Experts of a small language model.
Training: a variant of SOAP for the experts, 277M tokens, 4230 steps.
Below are experts of layer 4 (counted from 0) of a mixture-of-experts language model. Rows are named router (the router's row for the expert), gate (a neuron's input weights, with its number), up (a neuron's input weights, with its number), down (a neuron's output weights, with its number) and show model dimensions 112-223. Each number is 50 + 12 x the weight over its row's rms, rounded and kept within 0 to 99.
Before each expert's rows: a language model's description of what the expert responds to; "comes after" lists some tokens at least twice as common just before its tokens as in all text. This comes from a sample of Wikipedia text that the model never trained on. Tokens count by the router's weight.

# expert 23
Description: Digits and short numbers in tables, decimals, measurements and dates, such as 0 in 0.2 kg, the 1 in grades 1–12, and 7 in 7.5%.
comes after: " ", ".", "–", " (", "-", " $"
router:46 46 36 57 57 40 52 37 56 59 54 74 49 45 29 58 41 30 32 50 37 65 48 35 50 43 53 63 62 19 30 51 49 45 34 28 48 57 37 54 65 57 54 36 57 73 53 47 47 59 50 59 52 52 63 48 53 54 57 49 36 46 55 46 51 48 49 52 30 68 33 58 53 65 62 60 41 32 40 46 32 54 69 51 50 48 50 59 32 58 63 39 54 47 41 62 51 31 65 64 74 62 25 44 75 67 25 41 39 31 59 52
gate0:53 58 33 32 40 54 72 47 47 51 36 54 57 44 43 61 52 22 48 56 44 46 60 44 40 37 51 53 63 70 49 33 45 53 54 39 27 59 44 26 23 53 38 57 42 71 57 49 41 55 28 62 59 51 37 44 49 33 34 44 43 48 22 34 34 57 31 40 65 62 50 58 55 42 63 19 60 69 55 23 39 48 46 48 66 58 43 69 50 53 47 59 68 59 59 33 64 47 52 52 73 45 52 27 54 53 40 52 10 28 69 68
up0:25 62 27 54 37 33 63 68 71 62 52 39 39 50 66 34 47 48 41 58 75 52 57 46 53 77 48 51 52 43 52 59 34 40 50 46 52 61 65 54 56 42 72 38 70 31 62 39 50 55 54 51 42 59 73 50 41 67 54 38 37 44 62 52 60 44 59 59 54 44 56 42 56 54 52 62 42 59 42 57 67 42 35 52 43 16 74 27 67 37 43 51 27 66 57 50 56 61 55 56 42 61 30 61 42 58 50 68 71 44 53 60
down0:28 60 47 51 48 65 56 54 63 52 51 58 41 42 68 43 14 72 62 48 45 45 53 60 64 51 46 45 57 40 46 54 36 62 69 51 50 56 25 88 68 42 43 62 43 45 36 60 56 42 32 63 51 61 40 75 56 53 60 42 54 81 58 60 51 68 36 54 58 55 54 48 50 32 55 87 45 29 47 40 26 57 45 64 45 51 35 50 51 53 56 66 40 50 39 52 62 57 54 75 42 47 42 47 55 44 58 40 42 42 54 48

# expert 38
Description: Decimal digits and units in climate tables, coordinates and infoboxes, such as km, mi, %, °E, metres, Area.
comes after: ".", "°", "′", " /", "8", "9"
router:65 50 48 63 60 53 34 74 37 27 35 60 46 48 40 43 52 61 58 50 40 53 49 55 71 56 52 44 38 46 42 79 38 36 45 49 48 63 60 50 70 52 33 43 38 37 58 48 39 54 45 52 41 53 51 36 54 56 56 42 69 42 43 66 40 57 54 51 58 52 59 59 30 74 19 54 30 51 73 50 37 72 39 48 41 56 37 41 53 61 66 36 51 74 36 44 53 44 47 55 34 46 64 44 42 54 45 27 69 37 68 75
gate0:46 37 90 56 30 53 38 58 51 69 38 59 53 57 46 47 72 63 39 40 48 50 33 42 46 40 48 36 38 17 57 51 36 59 65 34 46 59 61 85 51 53 30 54 41 59 53 54 32 30 39 40 61 45 41 41 38 39 37 65 44 36 35 54 41 39 47 48 31 29 57 34 54 45 61 45 80 47 37 66 57 48 48 35 62 45 50 48 49 57 25 25 53 59 37 48 42 48 41 49 59 53 31 54 55 54 40 40 53 47 43 65
up0:52 58 46 45 60 41 69 55 44 59 34 74 57 40 59 38 56 46 33 43 39 59 67 50 25 61 65 47 68 60 43 37 49 46 61 73 50 24 49 52 37 39 84 62 63 74 43 61 51 60 50 44 33 46 30 66 68 61 69 39 53 68 59 49 27 40 33 38 52 72 66 58 63 58 40 60 43 28 53 52 37 56 49 54 60 44 38 53 47 35 56 39 44 76 54 22 44 44 52 55 70 55 59 56 62 46 28 61 52 57 26 35
down0:44 49 36 43 49 71 45 27 50 54 59 45 67 61 67 52 44 65 56 44 34 54 43 47 59 50 33 48 50 52 34 74 43 69 46 58 60 59 50 43 54 49 60 54 65 41 68 40 25 58 78 41 63 48 48 30 50 35 67 47 50 62 40 76 65 42 39 53 49 28 35 44 88 38 63 40 33 47 47 30 31 37 60 62 63 55 52 49 43 61 53 51 61 57 48 45 27 72 38 53 73 62 48 60 46 43 46 47 98 47 48 47

# expert 10
Description: Proper-noun parts and nouns after the or a place word, such as States in United States, London, largest, age in at the age of.
comes after: " the", " United", " South", " in", " at", " North"
router:35 30 62 29 38 39 24 43 59 42 56 48 57 43 47 50 65 62 43 62 51 46 42 50 65 76 22 50 64 68 67 55 28 25 45 45 32 33 31 61 40 34 36 57 37 42 45 54 61 50 47 54 39 55 50 37 44 56 45 57 75 30 38 47 60 48 41 60 69 59 62 58 34 44 48 38 52 60 50 44 57 48 65 25 65 35 44 49 44 44 31 32 33 55 51 58 47 49 30 65 56 44 68 54 43 42 46 53 56 63 50 36
gate0:60 41 55 38 38 44 33 51 65 38 62 57 54 55 48 36 37 62 62 48 56 72 44 26 50 31 42 45 54 59 52 69 30 43 27 35 56 37 26 62 33 39 47 40 41 49 29 58 47 43 33 55 44 74 55 08 64 51 50 71 49 55 40 52 63 59 63 52 68 29 47 51 52 43 70 40 45 61 46 61 53 57 46 23 49 39 69 54 32 71 35 52 53 77 48 50 66 43 64 35 45 22 55 34 47 43 55 58 47 62 31 51
up0:56 53 40 62 56 43 51 45 57 36 37 40 54 29 41 60 63 62 52 60 33 64 75 55 45 42 43 57 30 33 75 46 42 69 28 55 43 48 48 39 41 46 55 54 49 57 39 38 45 37 43 55 36 59 53 43 57 58 33 56 49 21 36 46 62 36 48 56 25 35 42 55 85 58 55 55 62 42 45 57 38 57 49 52 44 46 62 56 44 53 53 61 52 71 49 53 63 55 33 39 28 67 50 50 35 70 50 63 52 28 54 55
down0:75 58 46 48 38 38 51 70 49 44 42 52 32 49 59 67 63 57 72 48 46 32 35 64 48 37 64 63 66 39 57 61 42 24 67 62 39 72 67 71 54 46 23 58 64 33 39 79 61 42 55 50 53 21 62 65 52 50 59 45 53 49 56 47 27 51 50 49 45 55 57 36 61 57 60 62 33 58 60 67 33 49 47 36 55 61 25 59 71 41 49 65 46 66 50 58 38 52 59 58 32 59 60 52 57 45 37 70 45 60 68 44